{"balance_bias": true, "head_dim": 128, "vocab_size": 8192, "rope_fraction": 1.0, "qk_norm": true, "init_std_qkv": 0.0268}
Below are experts of layer 5 (counted from 0) of a mixture-of-experts language model. Rows are named router (the router's row for the expert), up (a neuron's input weights, with its number), down (a neuron's output weights, with its number) and show model dimensions 0-255. Each number is 128 + 32 x the weight over its row's rms, rounded and kept within 0 to 255. Numbers have three digits each.
After each expert's rows: a language model's description of what the expert responds to; "comes before" lists some tokens at least twice as common just after its tokens as in all text. This comes from a sample of Wikipedia text that the model never trained on. Tokens count by the router's weight.

# expert 4
router:161140108107166150158135133165131139092090112155189146118106130185141180119118096102130123096151155150102136101151043158142046113202154100093157025186102149160047105113137119129181132149157149105128124125122108078106140168130189125176105146131165145193118105142117142153170118120134122129074164134151134159064186102100182111106130109147065128142167125132199110134083095150165134141070159121144109077118141095124157095159115140149099181128101156118121110226111147113172101121150123156113125111157107126062101112162146143162136147098099152138140083130147141157120184119107149113130099141104100130159174124134155164155144234104148189170119138063112120132126188127134084154163120083159155106138152149149147114184131116091062162107130141124096180160076067167090123134095142
up0:165056185189141123119104150189118121154163093122147105211137158152142143117101188121191095125163139153055118109151059106179058106111173133080141136156127148118123103123100112081154138163137165135097152138151142122111125032103094147117140106096123091148130086149101073117141167176170142105126129091079157134167135117107134141168139114106166048162145135117118095141131103105126120169176126141127154118113183154105102156117163099148144168024095090103137148205184176192165125144169127102137126138115092199111105149153126149200102142096166163098156145120130087112073142118139147163133133149184178131155097125109087149136102120112152151144117130100109143123121111070087148153113182133134153121152155093072148130118082091111134177113110161080138115050146142185155133128104054
down0:135153061097164144128104114125086125128163162159167092114161089137153112100138132099163102137126124076132179104153084155165112131145113160134184145151167107096180101121175125093071161162115058123109107051125142222100161134115152087137144100148097113068103079172217124148109117117149107107138133109123144180094144134132145145159082102047123121092135081147137159125094157141078154114127159165076111132114157141138135194090137133129068149078121128116154121099133106130070080102101126099073111135137047124176143103131094097102134098119115157129082119184146140110173137047086120155144083159165157175127155127133170124145128121142038105101178135118171114108120085106165157143129120146111150101105114112166188152122113147171082070090084159190179142155060164100159080111122123
Description: Abstract nouns, adverb endings. Abstract topic nouns after "the" or "a", such as government, law, football, plus -ly, -ism and -ology word endings.
comes before: "s", ",", ".", " and", " of", " in"

# expert 41
router:165201154109151186153114162144087179048125147141095134092161101172163095070130139171176129090135136141119113160152120182190142195105117165109172160126144102159123119141150170174082119189163142149104119090123110117153134109156079142136132148136123120148105193099123107133095110166115125116129120122134142107126175016140068152164136170151087190065113098082142154118150166163127143168127155119182192110226116130085199127142132091217116093152099133105142166155143143162152136114153125138135138129156137171159191110134082106166170127142123110108123145183130087135115129161097140156108089117116109143160141101073125094156125063082072181131137145085135138139135115122092119134126132144087122106124132089093176153128128172121127142126082115157105121125082163112230072150100160
up0:155159163133132142097117129123154132168128113136129143167102127097135137130106150130136172118151127072182175115121104092101117094123092075151109155028147125125150129139210127102165136123203180175084147186182124110050163104054178130152140092131081202139113140108151132154130124205089152188104054139149122084174087137125079173149120178099137146130144125134144103123128095107109133122144178140111109177196103103179097117120097081192124137143116071124092136105169130058092113168132108140140167167121154124104146154174131153108136101159133148142121125149133086187122154075140064160093147081135105210094108051130153130101132164146066137080180092178134126134070105114074165138124125125156115114140084130112098114141098120176118115169172118137099132117159159144150146156182134
down0:097088120187139144047143118090108100131083022146188159126122139156140156106098149137047118176124094113110102095133160128138060115138127063201050176120148146102193160117173112123111115121185091138126134105103150204062119066159161151169172148138162144153120085101140129113137149185101142159142119159170044113204117139128156149132053196140148150156194122085137110125153161108151136138142085126168142115172176120115091151132088107077125129083151082135098139099128122148108157114098137106167169111107141073137143115124131108140093128093128114108125099090092127138140113128114121069126190106132138098148101136128117106119120133178141116074108126157106115161134093055086164150142128149087113114139096155117120088181093160079135178144159068127094109160163189134112101146154153
Description: Plural endings. Plural suffixes and plural nouns or pronouns, such as design-s, varie-ties, Tribut-aries, they, people, members.
comes before: ",", ".", " of", " and", " in", " were"

# expert 34
router:142131179141142127127151098127201149102163144090102182107083121109067142142118152134155109131127130147187061130127097148184127120097081149121077140069147097109127113090129070048106103090061114143126097095116121089100072173101144081112064128159097152104120111050077111166100189125147139172130099120126129150172151122178165093074111166118110136120135139112108103118151122148092108190104084188115104147153116158109079149148113140191105099121105132199140064167120140142069143118123143104100102148079137160115177135165118136122098097101154158125132073140117000150164146102147143154161074132153139086162106132103127113157128102125176149090140083111124124153093118171184156105152151106058151151154159121157164111111188169157123134105135111194101126194096120126079134130088092
up1:148129152181119170101117111154144103112172095120114150125206108149112109056089188096108148160124148132123078134157132151158098102122165100121144118095116113109168152100120056070136115110147154136194112151139142055055153149153153142118096113172127192123195116074123096094138122208154081170124082125120145151181150094152136114123052202205138175079148098162132102143151099102119134093158167129122083095134154149151118074117108123127110147092150162128071178134116104135096110143047113116166125114155101041114152164141091151101119181090188141173130090093129065068097120136132153110202129155094136140132107130158126142083107091169147127109076146144138113118110172157107143089106163185084112168132122102102142112119069136116100121102128153109138087155159139095085126110069166
down1:162139197126081115144137108133125068087123142152112077102162108099182135098133125122143117136120114134144119184155151160117103136151161088151135157185126122169121177156124113148168054112145167107101202136114180135165093101145134053128150124141124081134096101135107154145168100135112105154191132163163155132140061223140081112182115133105124131126104125098143144084139157157131103196102159129108148152160080148109059139197168110163123127123168085140140124082136119112137151115081171159144146120114153098100177150092117088091145150150084098067156122184132136140060149217157127116224112079156083166139096165127130113159138102130182111112097096159146149103123140086140134093222145105056068155152115173089120107130152120113126148144153085158163177105145143087090124118185129
Description: Word endings, years, time. Final pieces of words such as -th, -tion, -dom, and final digits of years, plus time words such as century, period, age.
comes before: ",", ".", "–", ")", " and", " of"

# expert 25
router:160113139101189103104186150139082183129135175087065180124094093157103080109110098119090127137212133050131127115065101176130132051150133097141070160131070087141149116110137152104086154076136108128137100126164111161126127189135109115132186117130144120096172159142140108104119090176175096124120131074147174152175131084150131126131157094151122111129123095182084136093137167114176154141087122145111105138062118149135120117138127112162150127112142201114134063128114149151096081123139069100198147123115083085131134177190166161122125132217145126089162093142151072104168130132149152139178180120148116178120069122172139109114096128082078150131140092095082092107096106129083125109071119174093098139167144161143119153152155090072121182155138148121147160129165180090137083098085113
up0:150172175193144182111124118155091127130113155152181110104106132157139121126098114138123131104153097091157099080159098159169140109151152142118169151148094169175142088075168113137072123121102133124073103120079107093086170150133108097104167088178173157080151145118165081118138091144130207143131051103093122131144139107092089141115117165160162136117148102145134178133208133094088185135168125134111146094128072140135145163167154103166120128103162115108168148109143069111178110136162038108135117085082083124157082131142137178140169143179139090073153161085101131113121147139083059136204159158121099058109089094144217118071157172164153168089133081141109162125050074083084086180091120188114158115149105135142126083109121136118126141114135128133146167117152131116135129124123100
down0:105130150210141153152126095164144099119090190086142125158128152151136159142153143201136153159091102159153056096136157122172162073189151154117087117127125146124051134192149179117076125077072156142113110127150168126160175136120133115115124115143168164130120172108138113079143125141126139164079209118105144140117117130149111149127078044081180140145116128150125150143144094147138111164138117112130083145134045125148131113166100158114080162134135162102132136153132086090176107135138111116111070164144138197082095176159126146117147108150051089104090149153108122150087124148119115097143160059079061133097136119147147113049146110081186130115109103140126113116093138141159139116083127148135120162069204113200141164095043127159119121150144127137154166120200142202139098106102104
Description: Biographical main verbs. Main verbs right after a person's name or he/she in biographies, such as joined, began, served, wrote, returned, appointed.
comes before: " the", " a", " to", " in", " his", "ing"

# expert 38
router:103160107135119096204159103164175175132093165130122131109143154130095160124180143086132076176053166149096164083184133132060145182163137121161112100085143195194051116114094188155149069083100137127108100082099122159172131129162121124114152115093186128181086116169105130162128135097106087110111152129133165114068154138078195114148161121090135168127132134157151118093059084120173167107134183106172112124122096087166121118145149154086130129154078169152130153116137138137122110105113118109088183135153163112106132127172195132121156160161064097151103112135168167157147140121123142088094174123108094123097177158108106137162158079110126141188085165137123077136134125098161071094142136105129111067092178137159066130140109134104097121081119069135092162165049112124114141109151094
up1:188127124140127123099129117139142121097079119106121107131111126162127111042056174067111104111107108132142108124162154121173102069086042133134156097080167135155204150132138106147123129155130115127131132186153214172124143113097137103110131130133116121145072077108078127101156110163179151092128111147126113116122136138175112166036107163213106140090136208128103143126118115163130159084131140147143141140139148126129044101134113157196119144123078109119113133150134060133115166088123116091185175172118106120103132152105078182207152148106190110073164135118109141104128156114132146160120165132109132191122153054140182095145146135123131107149162108146175251075096068136125137162108119175122125100158149150100104101063171129138130143172148124105115169126128152118148135139139106
down1:124077109132097122080117142106101135149139164133139141162120123194122135131174100121125093199159101091139076126086101142105107070105126173113159115156121155122170120186108170139137142131120096131130118141128121151117084189184083118092162209160093145100144131166176141132154149131084120159132125138141146112098130209108099184124129132117090089112164142137125109101189144071062118081153132178115161172115130056126115189185119127058140158223100100060156129128099140124129079220100147106164083173130132129085173133097159092088080057118178142078122172161176089153136095123155127097102152136148155118109103100137155155174071095129169129142096177155079045121145104120164087169105113139134138111110132142086111140136086096179118158077106114096137150123139125091090114147095119
Description: Leading digits. First digit of numbers in tables, dates and codes, especially 1 and 2, e.g. 2016, 1976, area code 540, scores.
comes before: "0", "9", " |", "–", "5", "8"

# expert 11
router:102201099187117111182158123156171153153133172134094170120135122091100125166169184080153106171112192167098207102144139126085136198140152100150095124144135171181065132093074189128147104128103115112082139113111109130145109109164098148151126120063184153172084106165136089148106134102117087092143152120158143078139143145073166118135169098138121113087150146138119167113103101110180133136124160125175121126129119095152121105144101150021120099197110144107117128122099114138116110118119124102144199104162132124111107110168208170125136151198065107140079103116140118117103151129134136072110197109075095113085161141156107139155171098126169120183062168103137078159156112091169080122146162117139145073091181120149080114103108153109114134086123093111086176181081103111140172119154107
up0:139138133076159108111132145147114131194175122167147092162160153158099098121103105106122151123202137152131069083107123126152132151065112084089112114112115062020196089127129136076170107153136105174098122134137126120108144115100119086095075217082137136078152134095109129074141128145096089155176155153077117137195123109175106107145120134129135158149185136182212148190127136110103162126123112082108137186141132186111123074089096113134145134138184086110114125134169145101187137091160123126104111084116136144143139110139120141146110150117148162094142126106109090098123119164120111106093120087152158125073188157146139129153136104083097081145104043104131129160080152142133165191114111102169130136128136155057127129140103124077163112224176123206170060115134136134125124165132112
down0:130135125145137100187160088097123088082144116122128184135141104084157135131094133184129118100101085081142148174101123121082123118154154194143080130128136188207155202098094136170063146135134149122129143084124133139127049194189115186179124155099081113186131169060118137090162125146115112093123081178126154110115140076152107110179171136129141105055108126111103134136149146149144103140119159170180132114146127102133140125171147140152076078147095109156095154176135113141126174130139162135163184156117091137120129121076125117178175157146102117151122111160093118128161132150129110142139149127135137149170078085105127132110121090127083107048188111111094085085189090035136172117074152135141141088131129073127061175129127162124087142118138131066115126097081107106098157056065148
Description: Name and taxon endings. Final pieces of surnames, first names, place names and Latin species names, such as Sni-der, McFee-ly, arane-osa, -hipp-us.
comes before: ",", "'", " is", " (", ";", " was"

# expert 32
router:144115160154142137125125111168157133161073145149120139125139133135131085141140112188140058089152124183127162093118116101076183035112148144127093113063097155109124172118143065136164131187136128115106119117114114113129166118133136145134152152118125153165104139174154070088110166146150105144130108139068157118131141091106078137148180187093146102077105151185083114116152059119149139122105185165114130153162123174121128119155174090044068059117124133089169167131100145112112107118143155073132117147164106138135038137184050155109133073190109151132170103133148097068123035153101150128146102129119101130119055143152175091174145179081121114085118173124095165105082119144120126161213065156156115134097156094191111151144124145118111149125112150136150096135109115191129132106131140
up4:104109149139140090123143079146156126149154085126154181166174132156148144165123058100094115125160070152147124146136078156183059072084148118115137116069080024128141134103155117159155119193166144125126172118087140082160108127133073125114122159154161063136111165141112097146192141136172126155135101121116126111154105087136128142115117166094152132145095140114118099135111138118127109104125110123190042091196129155090143093131080133139146168104158104100126100115124116117067143104139126110123147091091150160115060131132086178175188132155162096155159107097126152149119154132113082168101134128136115140152090186101176156139111160088091102170061128179122164139134107125017146077113123145104118171132136112130149160055120141110152139142217173143185151102181120071146096134181076
down4:133174144183153161035130096185179138156159135117160140059155111099169173175097068081108122124162135136133115126138133156116069109149135162118118156109104142158089164074077174142117110185133157061086156167185119088105183056091103112104143093149188114156049122119108133121127117143128137102141103127117188144103091152090177145116140135117093123159152173135155131116123096141123131067094087087133105123187117124075233084106152176139140128153070107103136180101072148184155077170165146120131120159145130165144123143135118136160157118151075106120136127069155164133113124179146079075136135110116123162120112127116152128124199138158140129151208116143112126152166123133084104144107131136148166043146155046153158130109119126141099112132158138071095151143124115133117181169110163
Description: Clause connectors. Relative pronouns and subordinating conjunctions opening clauses, such as that, who, which, when, after, until, while, and negation "not".
comes before: " the", " to", " that", " he", " it", " was"

# expert 0
router:146115171111130142151124145152172149125135131131127153146107049110111107111206169077142130134118166208045148114126154139083116239126145117150132135095158098116118076106063176202078168102101124180052159086135155123152142207148117111147137122142151176092117151123104165110129080138137125127041157132125120132054123080103128122145145104136151083160128149181164080127078107191156131139150153126092129142114152142141082132121108149079158103115108158113094190130097182096185101115106090117115159092140129170147171125100129118114155114130120170097135215143126095121092171146127156131158160108150075094100153104135094072086139184109140122136065172150080119114135106114090087092149126111141075109103149114178127074114179146185111156081149136128152139147119127144111186089105136
up2:134105160111122072158129147143135060150135110135153122108087159150146090120129175124121154148126129153135143215109145129158084116090152169120113164100066134043155062216152142145141137102150112144114118125151149082085179091143092135111071120133064177090108150116132084118090124179230132143131122137130148062163143137123092154089111148101128152123133097124155126162145163116144114074170114210142082162110170110155074205104114155125133154137157139112201115144126173134192150102047072159144225130110202084072128120135119125119090123156159134115111121190106118137137134139146119165142146137152173097108125125118112140064070144135133194141149121147133131141136185133080155113141116134171111161154143182114146131125135176176150178139160099170118153103118160148135202105144126
down2:105152122128128124088137105154095148118166122107094157081064138118128156129167100173123070105153175124130090093116136091122116121106092143102153145105116099110119077139139147103111113152099152091115165134131073116155053151075162124127156149135151097140126041140168103159104193148105121101129205151193170148123130211170113142116187129158062153162101184106186130160120115156155176108117140093115094119147153130049123082139168143131131133069071115105153111091195093148093108101128157097096081148138131132111116155125161155095099121141071078146127102143108143124136118110087112108111139127125135106009104142160097066141197127186156135133081138098166088162180106162101154112113173117181135168100149060151083110108153113215140125181156143175130130136089132094080152146153125
Description: Opening quotes, table digits. Opening quotation marks and brackets before nicknames or quoted phrases, plus line breaks and year digits inside tables, e.g. "duke", [, 1984.
comes before: "|", "-", "The", "S", "|---|---|", "|---|---|---|"

# expert 35
router:122129080164096100161203113137156143151112152149119163094160152139111196163196172083100100133051124140095160133160136155090114136141184114126135087094117127195060125107075143118118073075112157133138056116116106145175093133147120164149143083088181100187132117148146152156065160096137125104115159076134141078096148153072174103115171102106143112048160167176079118130100087123188126111106146137175155110127119112149182088128138161099102080176116130147114126093116140094120100139126110107125143157150129087109167127116133131148128136165085167143101103090123214114112119101139121094095199124121096106086199153087123108127163169150120150162054161054169115111115110111118098124111125080166069077132163128138118102130135073111116102093129047121096122166065129104170112103151124
up4:097133128105175104136143107181097172175137114122122150090148111169112113107150141138161165053113148137166168116112108161151109111104110097125099155183115108107167101231134122126137106126101139103166197190128087140097090156073122148147094113137091097123148162126175089127107123106151100132095176088122081098062112101104135131119109136129117107109158160093152190241139133107104161116143093112174131155133133136069165125123164027128153121062204082141113051142104158128167127176141119111179144136150113094129143149081105152102115137182151184104122159134151120164127100191131107104184147152110144112181129166123160152164074130150152070088150058119110073165125084191091124188147152163141124145124091132142103147164154164106137123170134141161145120161128160063094141179119127
down4:103160089139117107204135088160101074144151124167130119138108158141116129106171120110178117111000154135131153162154167137079130130062164143156051161123089117128138091062195148159159146089117162150170112123134139081112119127178136167123131146177207087138103140166136116071136160059094156136132082107120180119118142168124124091112049075159121165123106109144148137094099131137133135129112147162127144137125097141166101210090131150115127117185104076138120123085100115142083098104146146107088106102097120104094146126104155132099154098171157118117138125143140173124129100117122098154136106161090144143177199226086089119132150162108129167072108122113092116152133162177144109130155138154093115034179137158175126110133079162106176149107144132131124140154118146140151122142122119
Description: Table cell separators. Pipe separators and spaces between numbers in sports and results tables, especially near row ends, plus month names in dates.
comes before: " ", "\n", " —", "0", ";", " +"

# expert 36
router:166185160095100154130106144114134104171123136030200115107072069164070138130144133102113118125123106141148174118148118123105158086185136142247161174082109105160141112130126155129094080114134138110142107087124125141150127141194142105175185107070143152165053125099137203142124149145089107086101149079104146098089146138124159123113125161102131172147182127153113134129078115164162139146175141094137081072122090079124087111140175134126157152105063166141143140127167133115094105106098071127133166173159149029092126166125101133149166129148091096115132145144089187142082105098117109094135132090152150131096164143139098120142144071092127100150065169120097072176113166053131114089149158122126144132116163081130123146103134139073153137104080112130148121156119113160166196134167085
up4:174160198163137187124091059145117080174100114097153117110078112159112093054094109111108157117120156131150140081123130125156118146129093103129115115153156149079200130144109103151132105142158162092172133143135106081164125106106134116170183108138066162141096128115121158140148130136110106126075105126119129178134073147135115173122095163149174142211087086164150138141133122079123190134131143184124143127134147100107101134124093121122203176047096092169145164095133143126116165105119120128137114133091125113154114117150113143103144124136180143083160157157107094107141081162095108131162151103166165136136164050048139196070135161144109110081135131190160177063128119114107152191065132170138110155113131068070098126088104104126157127135100105159136231138171159168172138195152137
down4:123116090123145107152125083122140109135076155064109154135106145172148146063118147088084120114087170118101107151107178093139107118154130171098146132094094122106092130052119135102066155154142105182116130103101139115102148086164104087155115158120131133110066206172092100085166196127160120116121144153117096167112135095149113060169143162143072099100117129152078153140111114164149115136127120090141122087124066159125125105142148098119086168084142152161157083104131134211114108161170132118149138106087083141108116127075134115187125126153101086148128079103098066124161125128179145224129089093162159156181117113179122126152132116148094106194150113123116110167138121160108114127118178115101085112115068104174121108083092175139135140074098118110102181146074080158194124080029199
Description: Number starts, word onsets. First digits of numbers in tables and dates, like 0, 1995, 2025, and opening fragments of words such as co, th, te, ri.
comes before: "0", "–", "9", "8", "5", "7"

# expert 61
router:142132090147133130194139109155133178133098131113129170057143124140095152135189160076128143172089138125097196088159172108093103146194149120131159111153128118143074155108063158116135098169127135143120120113102116159167113155113161148127115130066195121162107100159127152160083118110113117080071170124171137085158145139095206133143147121055107154140124099107103133120086110119144141101102170087156121108135130100210136147098136161174116066119138108132100163094105117143097064143147126082096148083179161127141165124173163170137168144123091156137146106194119175158084165124132108082140178168108098137097185095130129063139104084197095107199120152083158087150144155134165070077084146080146109129118150165176101155162107111095111123064162089117112133111088048121139164075109114
up5:143133127154152117079105146165128064130137117119133100094114124155145105088112136109118134148185075162109068134109113138107135148127070112118141146130061074164134143155137086083114136123177135187173195129137125187092162115142113158138114128105123123141138081120115127061138147149143162153107127185067088092129143134121117173134143104181076089122178120098148115148109158140024061099072114187162178140110181170129141078156146125161158128076167076098128155134137102129141148174095088112173162114116048168118180101174114159090154203128152112083173115103138118087126207160130152150129142188109100113107082114176114069110142143134087157119091114071159143191082168137101132149108065150156165119088097165119202114099127101106170149126123101140118091131160130169141137107080094
down5:086124134127111121118135124178129136099119123102110060128116155095146133117148197201144090159101151116160140119186164127109099155097127101143081136194100117153057088099111166116123117147111086148160140171126101141120134135146130084108120152151092137140133153145120109122146059195049115085130078103115188103091171136149145132113131159102122167205131072115157130108101137175086146136089125129144061146163101128127135114149075085123058129095041125073123085129169144164188141111117150087112140110146101137128075107107174118118155142149144162076117099152114147086172071157172123106193095112143104058076163134092154192172135145122080087138059136159158101129139151063143135164096177120051113142121119086124094183150164095129170166179087121170158165113122172165136126126154117
Description: Digits within numbers. Later digits inside multi-digit numbers, years and money figures, such as 2,6-2-0, 199-0, £1,0-0-0, mostly in tables.
comes before: "0", "5", "6", "4", "7", "3"

# expert 42
router:101154169080115151115140152147115139136144108114166152114127182155191108194155114165144167110181162124125134151124100180125034099129116174133148150109186139161155088129164112098144147069120128162153153094139049088120149124142113095129156145075159171152143133110141072148169185112142184102142112190131186127105172079147118099133081168105161123111147157121119139196070079162135139143125115118178179155058096115130147193123106150134149097169160105071101162136151108145139164135171114087102080150076160161122176133124152089165128177159127116188154092117179132115108097148091075119097138154118096090131143123158046187079124093076140083163074180166127152103148159078175175121167124122163147112108124148127138157146090059139120119115102103103134066125172142123115131067101129
up0:138110151159114187074171157104101102116096069080189216108123122196187043151158039156127133111137161117137116138114099130133097114096109108111095137166152105152134100175196158131169162104114097053110152145120159070110122082122121151098173107190131203134140158147115130097134168164160155157135122135119166115114092133185119109101113082101122124115116161142147134161130110165068193159090128175129120146167143128097132151085114095142179171084103097153083102100171170094149190140153133108107104110134138139128139124097101154173121190142174139129157144157131101158136160154112136114084145138143119149107145127112096156091137060114143076126111154127142166147154172107127136160145125168189180129111100089112108160037172058137134157148183140124163104174187130152149115113097049
down0:165154077148064116069113141144162134120119147117157136163126166089122172134107151131110156104074089156109126116126075142088131054126132137158180102111089173081127113100157134091107124183125155165201166145160087096099091156106121128111142108136091195111100124105190166140147125117101127138139103080157170068142156162117065111088108069113129159125121130115121112169121130129067086121126125086142120019120118193104142173104125128105200093184139079093123155070125193147129089139074117107166142093104123117067081098111137120171149149115139146129124078099132157107103159085148161140101149146144169128093153099133190168125122139135151137148111189112103136075123139139064164129171111106135130133196077188164062155133177105103190136147078146109091083160171089110127156080120150
Description: Census and table spaces. Blank cells and spaces in statistical tables, percentages, and census words like households, population, males, females, vacancy.
comes before: " |", "|", "%", "1", ".", "2"

# expert 8
router:084134125154133072062114200142129107114151104174174150109140120090186127124155178140115153135186164085097085183144171159137069129110112157097141128107148059118148093113165096127100152111117101102129144067197114150093174114129090157115120132075127127131136151135108081084139193117094151201116126163112135121079173134184120158130128095120168116112153107177098102150184121135132119100129094192125163140120103122140104106189122138107173153160102101064083077088114121097107151146126127169140060133112120085112151099125134169170158167182114087128217149113110166123139133177109153097082128192105115108118138134157062147136177131063116115098090123142129185105165138047094177088143135130143167087184074130160162098171133077119117115128086129144142090155112117157207159113099128
up1:125119153170142165065090129120156105146133112106125138137109171148165094168135151096143160098195161092112140140124118139163122068153133139100135094102087094170143172127172043150120130149185124095102098144147126085084136205110081123157120067098111101104126087087161113138141137190120171171135081141131115129080115113086138155165109129127154149153167203163186115100125124089135164129093108127136105075102090112081102170177102099166199119119160128134142186145098133148098203166131111088143128193139073143150141104162109182120175200073149051153105136137146126053165105118103075150115138179119106118152123060140088189127146147155105127121098162164156159090131084101104130113163159061169137155130075065141182119085149158131107096115117117139103074146169136141124091145094123
down1:098146150157070092074125117167152119139143143129124111141093110175171134072107178105153108174106134144146109140130108126157123154171090105178120194196091164135154139118105145142180127148148094165091134085117158121172130042151169130141110107104089104108174075151113153167128096107124144156113132166177131111130147119187090098092102121159094086145146080102165153177141098145169118146161138109143139179099170150097146160120123146099081188131105084163174191150152146127174103165209120167130100098152165102135177110163117079077122139095108217045146154111141103135111127070161129103107164148209139154109153149152179113151139153117096118099130143158155124112112118139123146113110103141094097177081175113145111016122121149147071167120133151226183136121166127154101162112120132
Description: Units and table numerics. Unit symbols and numeric table filler: km, ft, kg, superscript 2 in km², %, °E, table pipes, spaces between numbers.
comes before: " ", "\n", " (", ")", " +", "E"

# expert 12
router:087143102126140086206161102157152219114075159119148146135168125093075127127135197153140123155096159152069134062135151125107129165143148138119152081119159174148072118088067152112148129113136117116126153131095118105147098161166084140141124112111159146142103066153107151125054100069129079086138166093115119120091130126060161124119175109108115127092142137138186141093086105109190107137117201101211130156131063099183137132151110160087116100171105168152129128127108163130138105136114103107125173109146154106149120105166193130144151117140076114171110152093132200156114092124165168087118226109097089120132167167154088088160127125125137151166130187147100104132117153148173058094134156117140103080093189133165113126146130144137126100089082131117079124189085112121115089060178100
up6:102162091090144112093132162161164123103132085145148118128172143138113108073156084102140141137180185051095088114137162099136078121098157127115108163129069059114125135079161152107079155174138158073169185152120180092057150084122124129137133112165151110104175139129130098122139151192134148111164121160089141144209105105159116152055143126093127105114153147165124112100190113146112110147092115095133111141096134163110174107169091178153135113124126157138067104106182141135137167157187113102122109126103107159140135105129123175154170095134152085165128104158108122148101131151131100083110146111164141205164168043114088058031164073139139082167111125182119156088134090057102130099054108115152106158162101137139116142080136092128149136131148157160199097144131137175101178123130118
down6:139091138120164186136108026066178192140068155145109109131142144046118101151102161125129085165204132131125089121090126146094159158170146134127167133099139130093142190112106118160097096141129140121064147082152089129196123131068124099143146119129165156093145119176175207128126144107107064073091140092115128149131153164143087158117143144127164128089149137138123165127065136135140164155056168151097147146147199134104105139117135098111124142130143065146177179221091100103082146158140139076176089122100093172121078147105097110091107077146122152109069143142150113061167109141078138158118146100121169149092108155116157118157075110128147071113126149085156139146165087157143125163152134129142083127111085134169092151101144155124133135126122218121091117160142161152134104111170087
Description: Digits in numbers. Single digits inside numbers, especially scores, vote counts, dates and money in tables, e.g. +9.5, $5, 1584.
comes before: " |", "0", ",", ".", ";", "–"

# expert 29
router:174116123115116112203144101145091126084124108138165148033113079115123146145167089081108178142103156133132193117149117112097063127155170134120146114174120128140125175080062164147108114161092143079116104127113118174165093141110164120102116132062156120084107101180150142178107134142085104097091166136136163110198182092135193164121146082099104162085108057121175099156129144147135118122137169110091088117160118115162104171095121156202125050140161111114120153099105153140122135146164142126111148136126124155138115151185130167104157140146115119103130142168126134193083158180113100103127183169062117140093147126092131103101116075194125146189110197087091082069126172054147080060162115079153132134139129141146132138166093134111090107102152110122078182097143106135080123101126096
up2:147190146106095155106111061153071092111116063149104101151112160166156073131086109100127132116144121159248147183135110130210113093143117160160151147087148088031158131124133113099117119173191117138170087154175139145138158117152116089089114185134099133126132123099139183139154170163221118131122135124157166163103126124102108147133115138159116167172116123114127104105163167161114160075116146205123119122192166239089108080195118059126112129113133143181168148120121137162094139082145160153150113125145101135123107155143113126089169137154126164104142127131137128090129142153112182143153136085156139148174169125150109135139064131146106115120108154123120158096046055091124140160157113127162128187172140079158108105117147125130177112120128160156132137154124100157145082137190095
down2:142117148170207138057117139126099156125159108119197123120125156094124158131146126190129152123125117105101096178128085091125156103150140063149108148078103155168187101121170117141157121047051151071100067080097133124177131066131185154060131088078118141137115171167092175131157079143139123170111129117080090077161140152138094135187113118094153042091125125162132132098161167104157121143116140165092102113100086118098102172104135167148126095139082107125155101133137106151199115166161072097123146121119146101129077116178055152137089205117146126155117122111139167115123107137157138133138129192119094122157148099063145119058146069131118111114171095164045061135104124128144129093142073119098157111141101108126108098125081117153120150116122166113122180117162125114082150135091096
Description: Later digits in numbers. Later digits of years, ages, dates and coordinates after earlier digits, such as 2024, age 26, 60.54583, 1990.
comes before: "5", "6", "4", "3", "0", "1"

# expert 48
router:126157090130108101171133116145162169129092153158108133114134117170072147146178125079122098188030140129097180068154161113093068160156142155138118075079161154160084139091073170134122137092099128120077129077098121136151141113130148131136157106103177143163093111157099149162112119079127107103095151102127154117075144141089184091152190118081145138101149140131139133114075113111180150146121137103195132156110112102180132138094141157061125092157114168142095134130120140131130082124106126120106174116155153132113123120118184148144179124160066115161113095104185000168117165126128140076106174128116079120090170127119118117159141054078123141187095160143104092141175153098127081102119179101151108094113167125155101094095146139084105116083120055127102159153035102134162133108153095
up10:100111137092160140097130109136119090131097123128153108144112148163118090126128126156126123153133088092135098138135117206125111145107125102094062176128123060110200098173151123115097131078162128186134114156140111101158145172113231148152148114114087179103131156078184102094147155120202149150131153173168137108145111108202102109076096168091097154093112089126131129130097130136046069123117144187119108131124121163151041142156035126133080140155175119160097140216126130136136092162095119165160117116098184141131156126112127148109137131130117102168178152109133116080086176129049110121111130138080137162214122074124091150126128118121105064122153104155150140155125093103129224127109089147138193186161077180123161182082106136149165126116125120131145138133135113088148122139135128
down10:150061196101163118203115130140077129177123131078114119154144163116168152137158138109185120138124070219125071130142143052126192139055117126104137146107143120066106138199125143089189131086166107184130126153108126120063134155174106114107158134153137122155140108111133192159151098088101150081133157147077144123093116176128099178140111102171156106147110108137173149071136181118128176098127160095149079116098159149179119124091131137096161177137116137099102089157110176118134151120095154121098125165083178120132072073131153105120141133128142162149156147163127120114128052116087141148163095147167151170112133168079076113177079207105074139131113144133134121115131175171100130148115148178099101131189156144191129189142114125171117076142149126118188126091095149140123098165091104
Description: Closing brackets, line ends. Closing parentheses, quotes and brackets ending an item, and line breaks ending table rows, list items or headings.
comes before: "\n", "-", "|", " |", "|---|---|", "|---|---|---|"